{
  "d_expert": 64,
  "routed_scale": 1.0,
  "balance_loss": 0.0153,
  "norm": "rmsnorm",
  "tie_embeddings": false,
  "lr": 0.00834,
  "grad_clip": 0.5,
  "batch_tokens": [32768, 65536, 131072]
}
Below are experts of layer 5 (counted from 0) of a mixture-of-experts language model. Rows are named gate (a neuron's input weights, with its number), up (a neuron's input weights, with its number) and show model dimensions 0-47. Each number is 200 + 30 x the weight over its row's rms, rounded and kept within 0 to 999.
Before each expert's rows: "mostly gets" lists some tokens that are sent to it at least half of the time. This comes from a sample of Wikipedia text that the model never trained on.

# expert 12
mostly gets: " \"", " at", " d", " Al", " do", " h"
gate3,181,144,184,212,227,179,246,194,222,172,232,202,171,200,244,202,202,214,204,153,231,202,155,215,226,180,155,193,212,230,208,207,238,186,177,241,150,141,167,188,223,216,217,184,172,240,230,229
up3,206,191,191,160,209,210,158,232,194,199,187,183,216,189,171,185,193,198,172,213,225,161,211,161,216,243,179,203,214,196,201,176,166,264,253,217,199,207,175,272,177,258,209,219,216,146,235,155
gate4,209,220,213,243,277,208,193,240,185,182,135,156,188,187,185,166,211,181,228,200,180,201,131,192,209,213,135,199,188,238,134,213,193,140,192,166,194,218,185,187,189,193,223,165,216,160,215,192
up4,144,216,168,164,166,212,216,309,236,173,183,215,181,174,199,176,235,219,177,177,252,136,179,203,182,185,242,186,201,175,252,203,182,189,185,231,251,161,182,213,234,207,241,197,243,218,173,171
gate5,163,187,169,166,183,187,200,199,188,243,204,174,228,231,215,196,219,254,200,185,190,173,189,172,216,224,227,249,213,183,185,215,183,193,166,238,233,122,190,182,262,177,183,192,203,140,216,259
up5,241,197,152,187,171,240,162,237,237,224,196,239,218,205,268,170,181,179,225,203,219,213,162,214,162,205,181,164,178,172,238,159,263,159,234,137,186,161,196,221,184,211,164,250,174,153,194,210

# expert 15
mostly gets: "ated", "ted", "present", " him", " first", " made"
gate3,212,210,193,221,219,224,224,165,198,226,220,223,195,178,236,238,221,200,165,206,197,272,180,157,217,165,219,225,201,213,190,241,256,194,202,187,241,192,179,174,242,262,185,236,199,251,200,251
up3,179,177,240,166,218,161,221,170,207,211,219,177,183,227,182,167,198,242,161,232,166,184,131,175,206,264,274,215,166,216,218,165,172,211,181,190,178,212,216,200,206,224,196,162,246,160,193,226
gate4,179,233,242,203,221,187,172,218,187,175,150,178,141,150,147,165,223,245,264,176,203,201,198,225,247,218,203,222,280,194,214,162,217,203,217,206,174,221,199,188,216,249,203,140,214,153,195,189
up4,211,252,184,188,228,210,167,210,198,206,209,250,211,190,233,218,154,180,153,162,215,182,220,176,176,225,185,191,171,189,181,232,231,231,187,226,202,237,179,196,170,181,216,249,247,236,179,150
gate5,218,169,241,197,190,167,187,198,169,111,206,192,187,169,217,279,246,151,185,223,176,208,236,235,156,228,246,211,212,186,178,179,222,179,172,207,220,199,241,175,156,186,177,211,209,225,178,208
up5,207,212,217,184,171,177,202,141,253,261,187,178,202,172,191,219,197,181,171,153,207,209,199,151,178,200,256,141,195,205,195,228,213,201,176,211,257,173,137,231,207,194,193,190,163,211,200,197

# expert 13
mostly gets: " a", " an", " pro", " de", " ca", " se"
gate23,140,250,190,228,153,198,237,212,201,189,224,185,174,230,207,184,184,214,205,192,198,228,218,190,197,228,199,210,184,157,228,137,137,171,194,157,194,230,198,212,203,176,268,201,153,204,206,231
up23,241,183,163,208,243,189,175,165,180,244,185,195,233,221,194,226,224,193,206,220,175,190,241,250,254,208,216,189,204,187,171,158,229,229,207,192,149,220,184,223,149,236,233,196,169,136,236,128
gate24,170,184,228,245,178,175,168,186,264,194,196,173,148,182,165,220,133,160,212,205,144,193,168,224,226,220,155,126,199,170,240,226,206,212,184,196,207,232,208,217,181,191,247,143,195,210,194,177
up24,200,176,217,216,182,189,166,131,172,191,208,255,195,215,203,205,225,218,235,249,207,188,200,220,205,138,263,205,141,217,163,173,230,208,136,120,264,236,223,209,228,170,171,222,189,248,221,203
gate25,197,201,173,212,181,238,263,228,142,184,200,208,240,136,190,203,179,176,181,194,208,133,251,225,223,174,202,179,171,180,244,221,196,216,167,216,190,182,235,220,189,236,173,214,216,212,184,164
up25,219,231,194,224,190,258,179,239,261,178,199,216,281,178,218,187,195,205,246,232,208,171,189,199,202,200,181,173,170,226,193,161,232,208,209,237,192,215,147,202,211,182,214,147,184,198,193,192

# expert 8
mostly gets: " John", " Ka", " Je", " 19", " William", " Me"
gate35,178,233,224,180,185,285,207,183,185,200,166,151,185,244,193,205,242,200,216,177,139,216,211,228,224,173,172,192,191,176,221,279,191,202,142,157,227,200,201,119,230,224,221,164,157,224,160,199
up35,206,192,190,227,173,234,251,163,245,250,167,250,205,150,194,197,168,208,198,208,182,169,175,210,172,206,246,201,233,133,242,214,213,229,169,157,174,125,209,210,136,191,167,247,230,219,196,201
gate36,244,208,164,222,218,245,166,158,156,184,158,230,169,212,181,187,228,210,205,198,206,193,232,194,193,210,276,202,217,233,230,171,189,177,171,257,150,172,179,228,209,195,251,244,225,206,230,155
up36,173,248,166,239,186,210,221,251,289,232,164,224,224,272,215,173,153,210,204,218,220,182,209,215,164,178,155,220,216,238,202,187,198,249,186,239,188,210,201,169,203,210,147,165,192,195,210,197
gate37,209,209,267,215,231,203,194,179,197,170,194,210,161,176,179,247,180,177,265,172,124,181,192,228,198,189,213,201,189,255,262,159,168,212,241,214,188,221,221,190,185,227,233,207,253,192,160,179
up37,149,186,195,192,209,250,156,151,196,175,186,146,223,219,171,247,178,216,196,169,178,197,169,176,195,191,205,219,180,247,167,242,141,209,228,228,231,205,226,192,183,187,192,243,226,210,175,188

# expert 11
mostly gets: " ", " W", " f", " c", " S", " w"
gate23,211,217,219,168,239,215,228,191,234,157,239,196,186,211,183,202,191,216,172,194,192,185,180,231,246,228,245,212,196,190,217,170,139,221,169,185,217,181,218,217,171,235,234,148,181,201,235,145
up23,218,126,181,197,193,208,234,247,216,248,138,145,219,198,133,211,190,214,223,229,172,214,164,230,212,185,212,166,171,139,188,213,217,200,217,170,180,214,187,212,168,204,154,192,198,227,163,223
gate24,170,248,200,168,208,192,190,197,181,179,208,238,170,185,198,231,216,206,204,233,233,186,174,245,149,221,192,206,243,176,192,158,202,166,221,203,184,231,162,235,188,193,273,234,260,189,239,216
up24,228,123,197,223,164,229,183,129,161,176,132,154,277,221,193,241,185,164,224,149,171,222,217,211,174,146,244,176,234,208,215,208,218,183,214,215,219,202,182,197,211,201,190,208,189,197,173,184
gate25,202,182,139,217,212,230,145,181,199,212,201,186,209,240,192,194,200,217,265,221,201,218,220,228,186,193,173,234,181,201,202,174,179,199,222,198,229,191,275,193,170,256,223,211,209,230,202,109
up25,192,196,246,186,175,224,126,263,220,214,185,173,204,241,195,222,242,131,183,194,173,201,235,186,240,177,217,217,190,182,219,208,201,133,201,213,178,243,195,216,216,165,158,169,138,199,256,218

# expert 3
mostly gets: " co", " pro", " Co", " bo", "″", " lo"
gate3,169,213,245,203,173,178,181,202,203,194,188,142,173,219,251,186,196,160,230,184,199,188,206,181,152,144,220,223,238,200,176,165,212,240,194,202,189,129,151,188,209,213,218,174,223,196,179,178
up3,202,220,164,210,216,230,184,237,209,193,171,187,204,228,231,172,198,198,214,260,247,209,222,179,155,226,238,179,201,209,257,239,166,148,159,199,252,160,176,194,195,187,198,243,213,201,141,263
gate4,226,196,223,291,191,208,115,239,158,231,193,152,141,151,160,199,186,139,181,228,240,181,189,203,275,172,252,217,227,194,195,199,197,151,155,217,185,139,202,173,187,194,240,179,187,186,219,216
up4,194,213,187,198,161,209,177,175,221,183,233,146,204,217,203,250,192,157,233,190,175,217,218,243,171,171,154,197,232,237,174,161,236,226,196,165,187,239,218,242,200,214,208,197,202,233,174,213
gate5,224,128,221,196,235,217,210,235,144,173,188,185,225,176,207,205,200,185,254,173,186,190,230,240,198,215,196,169,231,165,248,151,203,203,166,197,200,201,191,171,178,258,188,185,180,184,231,239
up5,157,248,214,260,184,180,202,154,212,221,245,172,225,162,167,179,239,189,206,189,167,269,174,241,220,206,189,157,232,240,166,258,221,176,236,179,213,202,176,228,226,181,207,190,212,195,173,190

# expert 1
mostly gets: "–", " (", " Z", " Mi", " Gu", " Bar"
gate23,198,221,183,235,245,212,216,180,243,184,198,216,192,168,189,182,205,256,157,235,186,185,199,234,225,145,200,208,179,253,225,195,219,233,227,238,211,203,176,203,218,167,237,200,242,142,229,207
up23,260,211,181,211,206,161,173,221,177,226,207,225,267,242,168,201,208,207,194,211,246,235,228,209,189,175,216,190,200,211,159,222,196,211,162,246,206,184,207,149,212,249,167,218,153,212,181,276
gate24,237,216,179,149,217,212,198,205,191,205,188,177,184,165,122,238,228,180,207,239,198,226,196,180,151,220,247,196,153,216,181,223,184,161,140,183,182,207,250,220,183,210,258,174,156,144,184,215
up24,147,186,222,255,131,227,205,231,177,167,148,277,259,245,174,216,228,214,208,198,204,224,192,239,226,212,177,193,228,237,229,173,161,233,204,203,239,215,132,189,177,257,192,212,222,217,221,204
gate25,261,209,202,222,219,178,169,180,223,214,197,186,198,240,233,175,212,165,211,222,122,193,199,199,188,257,215,141,210,163,205,214,275,237,223,222,114,220,206,167,193,195,215,212,227,217,193,183
up25,250,249,185,223,231,194,167,227,210,151,227,243,187,173,196,222,197,190,243,154,226,227,160,149,202,173,256,220,222,235,230,148,233,192,213,250,225,188,227,181,213,161,167,200,230,160,201,209

# expert 2
mostly gets: " st", "ctor", " car", " team", " part", " end"
gate35,192,239,223,259,234,241,128,220,231,228,195,209,199,242,252,213,194,211,191,160,210,221,174,201,218,221,152,196,203,205,200,207,187,129,210,192,162,198,238,160,164,182,214,187,211,161,226,213
up35,214,203,115,213,205,239,161,191,209,192,217,184,187,135,203,194,195,242,236,206,234,165,142,233,240,205,175,222,220,208,193,186,221,169,166,185,168,166,175,249,203,205,222,211,219,237,168,204
gate36,239,208,212,265,212,282,228,238,207,193,208,273,249,216,223,209,179,218,224,185,207,252,190,215,199,224,183,242,220,201,190,197,208,156,237,188,189,204,184,183,276,179,200,167,225,185,201,172
up36,158,213,173,198,188,192,164,183,121,203,200,234,163,159,197,215,242,183,201,214,173,240,214,167,201,136,113,212,195,227,247,177,185,213,195,177,219,224,179,216,165,180,253,206,193,231,139,199
gate37,197,259,192,187,130,174,213,210,212,117,199,236,191,210,184,162,187,255,174,219,200,231,180,234,180,208,167,226,159,198,186,177,231,199,220,253,185,215,189,175,217,211,248,248,172,181,172,173
up37,192,206,181,200,180,246,181,188,120,210,205,248,171,233,192,174,199,212,183,206,211,207,216,160,186,207,221,184,179,227,184,254,248,268,217,230,194,234,202,209,174,183,241,218,215,200,204,243

# expert 10
mostly gets: " 3", " 2", " 6", " 0", " 5", "00"
gate3,165,135,277,140,231,181,183,174,158,238,238,172,192,171,196,210,193,192,157,220,215,216,162,193,205,228,192,193,197,224,199,158,189,157,161,225,194,161,148,236,170,225,193,258,176,154,251,260
up3,205,151,201,182,186,220,231,256,186,195,244,225,166,251,209,215,231,218,115,213,275,209,225,247,196,165,167,244,177,213,204,218,218,174,194,181,208,208,143,190,208,177,222,188,190,239,144,214
gate4,209,133,238,223,197,233,205,204,188,262,144,188,210,192,214,151,211,190,164,187,260,213,175,179,164,229,232,181,210,175,218,219,229,254,197,186,228,199,197,207,193,163,182,151,215,184,251,180
up4,169,191,209,177,173,182,224,251,257,165,194,171,185,128,253,177,163,182,185,235,204,160,264,205,200,201,198,163,244,212,151,180,191,170,256,149,190,216,197,224,186,178,211,223,237,219,154,221
gate5,165,167,205,235,203,229,179,234,205,191,175,185,193,146,205,235,178,198,215,184,207,235,243,199,233,184,196,224,211,206,206,175,205,229,172,151,218,229,173,280,180,238,166,208,158,201,182,202
up5,195,184,166,213,132,225,217,223,191,229,190,180,243,227,79,190,148,230,216,177,241,171,207,216,224,206,211,202,246,204,212,225,207,194,196,226,263,202,181,224,232,227,239,173,197,223,223,181

# expert 14
mostly gets: " and", ",", " which", "),", " who", " but"
gate23,212,203,174,207,194,190,185,191,279,201,233,177,160,205,219,235,186,144,179,204,194,163,194,191,161,201,196,183,225,241,190,175,233,179,252,155,239,205,194,192,220,195,208,153,228,201,195,130
up23,235,164,210,142,185,228,167,228,235,179,215,170,203,245,223,218,130,191,159,192,245,157,137,207,202,199,194,201,183,204,199,216,155,155,180,201,181,175,164,191,151,183,208,191,90,233,208,223
gate24,176,246,215,161,217,178,160,236,207,202,180,240,198,185,236,189,231,199,214,207,272,235,189,222,189,187,160,162,217,192,207,189,177,228,218,227,260,235,205,117,263,208,194,207,185,210,206,215
up24,176,223,215,176,191,226,192,148,170,181,174,143,183,220,223,225,234,244,255,170,176,232,176,231,263,177,175,181,215,253,223,181,216,202,196,158,202,167,195,220,157,141,205,186,167,228,216,177
gate25,265,232,161,196,227,188,168,197,234,203,154,182,273,197,204,151,241,195,196,213,107,146,197,241,179,279,184,217,185,177,203,175,247,159,195,176,228,153,170,227,257,181,224,174,205,205,237,197
up25,216,182,217,257,239,155,182,154,184,172,208,170,185,192,198,183,126,175,184,167,234,283,237,269,198,192,174,194,221,198,188,222,207,171,168,209,165,240,203,223,173,257,200,208,209,159,218,202

# expert 0
mostly gets: " me", "position", " event", "equ", " result", " life"
gate3,193,229,238,227,199,228,244,189,221,170,167,162,183,209,206,217,208,224,229,229,172,191,210,212,202,120,201,236,246,250,219,247,180,176,257,207,249,190,205,187,226,217,156,182,188,197,149,219
up3,182,180,160,117,196,205,169,200,220,262,195,226,211,165,200,191,180,234,173,177,234,236,195,196,252,251,221,210,202,210,207,223,224,229,159,171,190,171,210,190,188,209,258,209,251,230,202,226
gate4,182,160,193,222,206,255,183,194,252,160,154,143,185,226,232,181,211,207,236,169,171,189,201,209,213,203,202,132,208,206,209,234,246,220,156,250,157,205,214,174,173,238,219,178,225,241,157,171
up4,159,210,213,226,214,192,111,239,170,193,193,248,168,242,192,184,207,188,196,190,236,224,207,187,193,274,195,159,163,184,226,227,216,155,207,181,194,242,174,237,229,167,172,179,141,148,206,201
gate5,229,213,165,201,219,224,197,186,175,178,193,189,192,165,275,253,191,216,220,183,169,182,232,211,191,208,181,203,213,186,206,238,179,218,186,204,209,166,200,219,212,236,164,189,238,169,222,228
up5,182,204,152,204,234,207,195,171,223,228,264,184,205,161,173,184,234,153,189,170,179,243,180,229,233,199,203,195,235,185,241,199,188,189,184,173,247,199,228,203,253,149,205,160,268,173,179,211

# expert 5
mostly gets: "%", "ations", " years", " University", " States", "ity"
gate35,195,155,244,168,196,207,167,219,189,226,227,188,120,202,183,196,144,184,174,261,185,189,249,226,186,205,232,172,189,193,226,176,231,240,212,200,189,224,167,258,194,181,202,205,241,203,210,270
up35,194,247,166,193,193,178,178,200,222,172,215,176,247,207,187,177,199,182,223,222,184,232,220,220,234,197,208,240,172,255,204,226,186,266,187,208,167,237,188,183,191,141,183,244,170,269,222,155
gate36,193,175,148,175,179,189,200,174,210,242,164,185,196,215,218,172,153,209,195,206,212,237,209,219,162,195,252,140,251,269,187,185,145,216,182,205,154,216,202,198,216,203,221,200,241,134,168,218
up36,191,183,215,190,178,222,191,212,204,203,230,215,246,216,213,210,157,188,174,195,179,203,213,177,156,188,190,221,170,158,155,240,215,236,175,163,215,204,262,194,174,211,204,261,233,250,162,258
gate37,121,223,206,159,186,212,171,179,200,140,248,137,197,200,195,221,197,239,191,242,186,208,186,246,183,203,213,129,235,154,240,141,203,221,217,199,181,212,206,222,169,203,206,126,164,236,166,161
up37,234,203,158,216,233,193,185,178,211,212,175,223,202,214,204,175,190,164,209,205,172,196,169,214,224,181,182,190,281,224,252,178,245,146,148,255,257,145,163,195,154,206,174,194,160,205,165,200

# expert 4
mostly gets: "The", " December", " January", "After", "See", "On"
gate23,125,178,179,162,173,162,169,178,184,243,213,193,176,215,191,224,273,199,195,216,197,195,190,206,130,194,178,241,154,222,167,250,232,154,255,212,205,183,229,166,188,224,206,179,170,233,205,233
up23,244,158,211,206,199,191,250,214,206,208,189,231,216,145,195,226,209,245,188,224,196,199,225,250,149,168,192,228,214,184,213,155,201,191,221,187,153,227,176,207,197,175,217,184,174,131,238,182
gate24,220,155,195,247,233,264,174,194,185,207,225,219,185,193,199,174,181,146,170,211,185,207,198,238,199,235,229,207,245,192,247,220,239,230,144,192,204,223,227,175,189,224,183,184,161,198,155,185
up24,200,246,150,136,213,197,191,161,154,186,199,237,213,224,233,221,269,229,221,219,203,177,180,201,153,158,178,200,259,234,186,197,193,198,184,182,217,193,196,226,168,159,225,171,185,162,183,235
gate25,139,197,264,226,226,185,208,178,191,196,198,170,283,221,228,190,184,218,254,204,186,226,179,250,226,210,249,226,245,231,263,181,174,220,160,175,193,215,165,229,195,216,220,199,154,201,199,103
up25,200,241,188,171,241,239,168,227,164,212,250,187,217,205,188,216,214,210,224,212,212,153,239,198,220,192,199,251,191,173,181,185,214,244,218,206,169,165,190,194,241,219,181,232,135,207,236,217

# expert 7
mostly gets: " is", " was", " in", " from", " on", " were"
gate3,163,193,202,191,227,221,199,182,224,233,204,227,191,219,233,209,206,207,221,214,252,225,227,195,178,214,196,254,262,236,243,188,218,227,173,241,210,197,153,225,156,218,156,216,201,210,185,243
up3,185,225,226,157,235,261,229,150,174,191,211,216,237,163,217,200,223,204,178,193,134,204,178,217,233,163,164,185,204,218,170,171,232,206,184,183,180,215,204,206,172,166,213,223,206,213,225,180
gate4,181,181,169,189,190,190,191,193,144,138,220,176,196,223,181,209,210,224,200,152,166,176,166,188,211,254,244,217,243,232,167,196,220,208,214,179,151,174,164,215,226,240,202,210,207,207,224,160
up4,172,242,225,149,236,204,224,204,225,169,189,225,189,194,172,205,218,185,189,209,210,202,216,198,178,213,177,158,193,239,182,252,169,212,193,132,177,205,228,175,149,194,226,208,237,225,196,169
gate5,208,182,236,197,172,212,184,180,169,224,214,222,177,227,175,197,193,213,201,175,246,222,244,173,175,140,223,220,178,161,159,203,226,175,217,171,146,173,172,232,265,278,217,233,221,186,249,230
up5,179,226,172,222,219,198,177,194,189,231,185,164,155,210,159,246,225,193,184,195,224,200,200,219,215,242,168,189,222,165,224,159,213,172,207,176,193,239,229,164,166,228,158,193,194,235,174,179

# expert 9
mostly gets: " their", " its", " United", " two", " this", " his"
gate55,242,242,148,199,192,206,223,214,181,224,213,204,215,214,147,230,178,215,260,213,197,230,177,159,229,212,213,177,191,181,157,153,212,251,240,239,239,193,191,212,173,216,194,271,207,279,162,202
up55,260,163,213,152,268,176,203,140,249,184,207,216,173,144,236,176,174,181,204,174,166,241,215,207,184,192,200,212,197,235,218,226,188,212,212,193,179,189,211,199,209,234,202,220,195,174,223,144
gate56,200,179,213,195,182,185,260,201,183,181,228,215,240,168,257,210,206,183,174,197,202,210,183,195,160,198,217,179,245,186,197,209,196,192,175,196,230,233,160,229,195,244,165,208,198,190,169,201
up56,204,236,271,159,247,157,200,222,182,245,183,213,213,212,190,238,194,218,206,244,182,267,148,269,157,151,218,256,206,139,238,254,209,208,210,210,229,212,180,196,190,208,177,186,190,170,221,201
gate57,236,246,176,166,179,162,206,221,220,237,234,201,176,183,233,166,163,138,249,229,169,213,229,150,220,176,172,189,200,213,255,209,232,198,251,168,211,188,165,200,205,187,231,236,194,185,178,214
up57,173,176,200,209,167,254,187,219,170,166,171,215,218,215,207,219,217,228,242,185,175,236,159,159,237,218,203,201,159,168,187,209,242,224,208,189,152,212,216,198,220,191,225,111,249,197,230,194

# expert 6
mostly gets: " he", " she", " we", " Ne", "ko", " We"
gate3,143,195,215,191,193,182,167,158,194,204,215,182,199,204,194,208,213,252,190,198,210,214,177,196,151,103,222,199,188,222,223,203,198,189,192,165,229,191,158,209,135,203,251,146,215,211,212,144
up3,194,203,215,221,177,175,178,249,175,193,225,186,216,216,215,186,226,250,191,173,182,221,183,193,210,192,221,175,185,201,231,168,179,219,201,212,240,204,167,181,135,185,230,134,180,205,228,196
gate4,199,200,214,145,168,208,194,220,206,193,198,212,156,248,154,176,166,188,204,225,210,201,167,185,234,229,203,185,185,177,196,234,169,223,221,226,250,161,141,144,168,143,195,204,191,132,191,171
up4,220,188,221,170,254,218,212,191,192,247,181,125,177,170,203,158,228,229,157,175,213,177,235,208,160,202,199,214,195,200,192,200,194,178,192,156,221,159,224,206,192,226,252,216,267,164,207,211
gate5,223,238,212,167,185,185,183,229,219,210,208,200,201,240,194,241,189,203,165,216,239,211,214,197,174,196,187,221,221,187,243,223,233,174,192,227,220,153,196,260,183,139,210,163,163,131,158,155
up5,164,220,149,229,216,165,230,183,184,235,222,173,186,221,203,221,199,225,174,231,202,232,175,208,226,199,179,142,228,159,152,202,148,195,185,130,200,190,145,195,221,233,176,192,176,236,189,216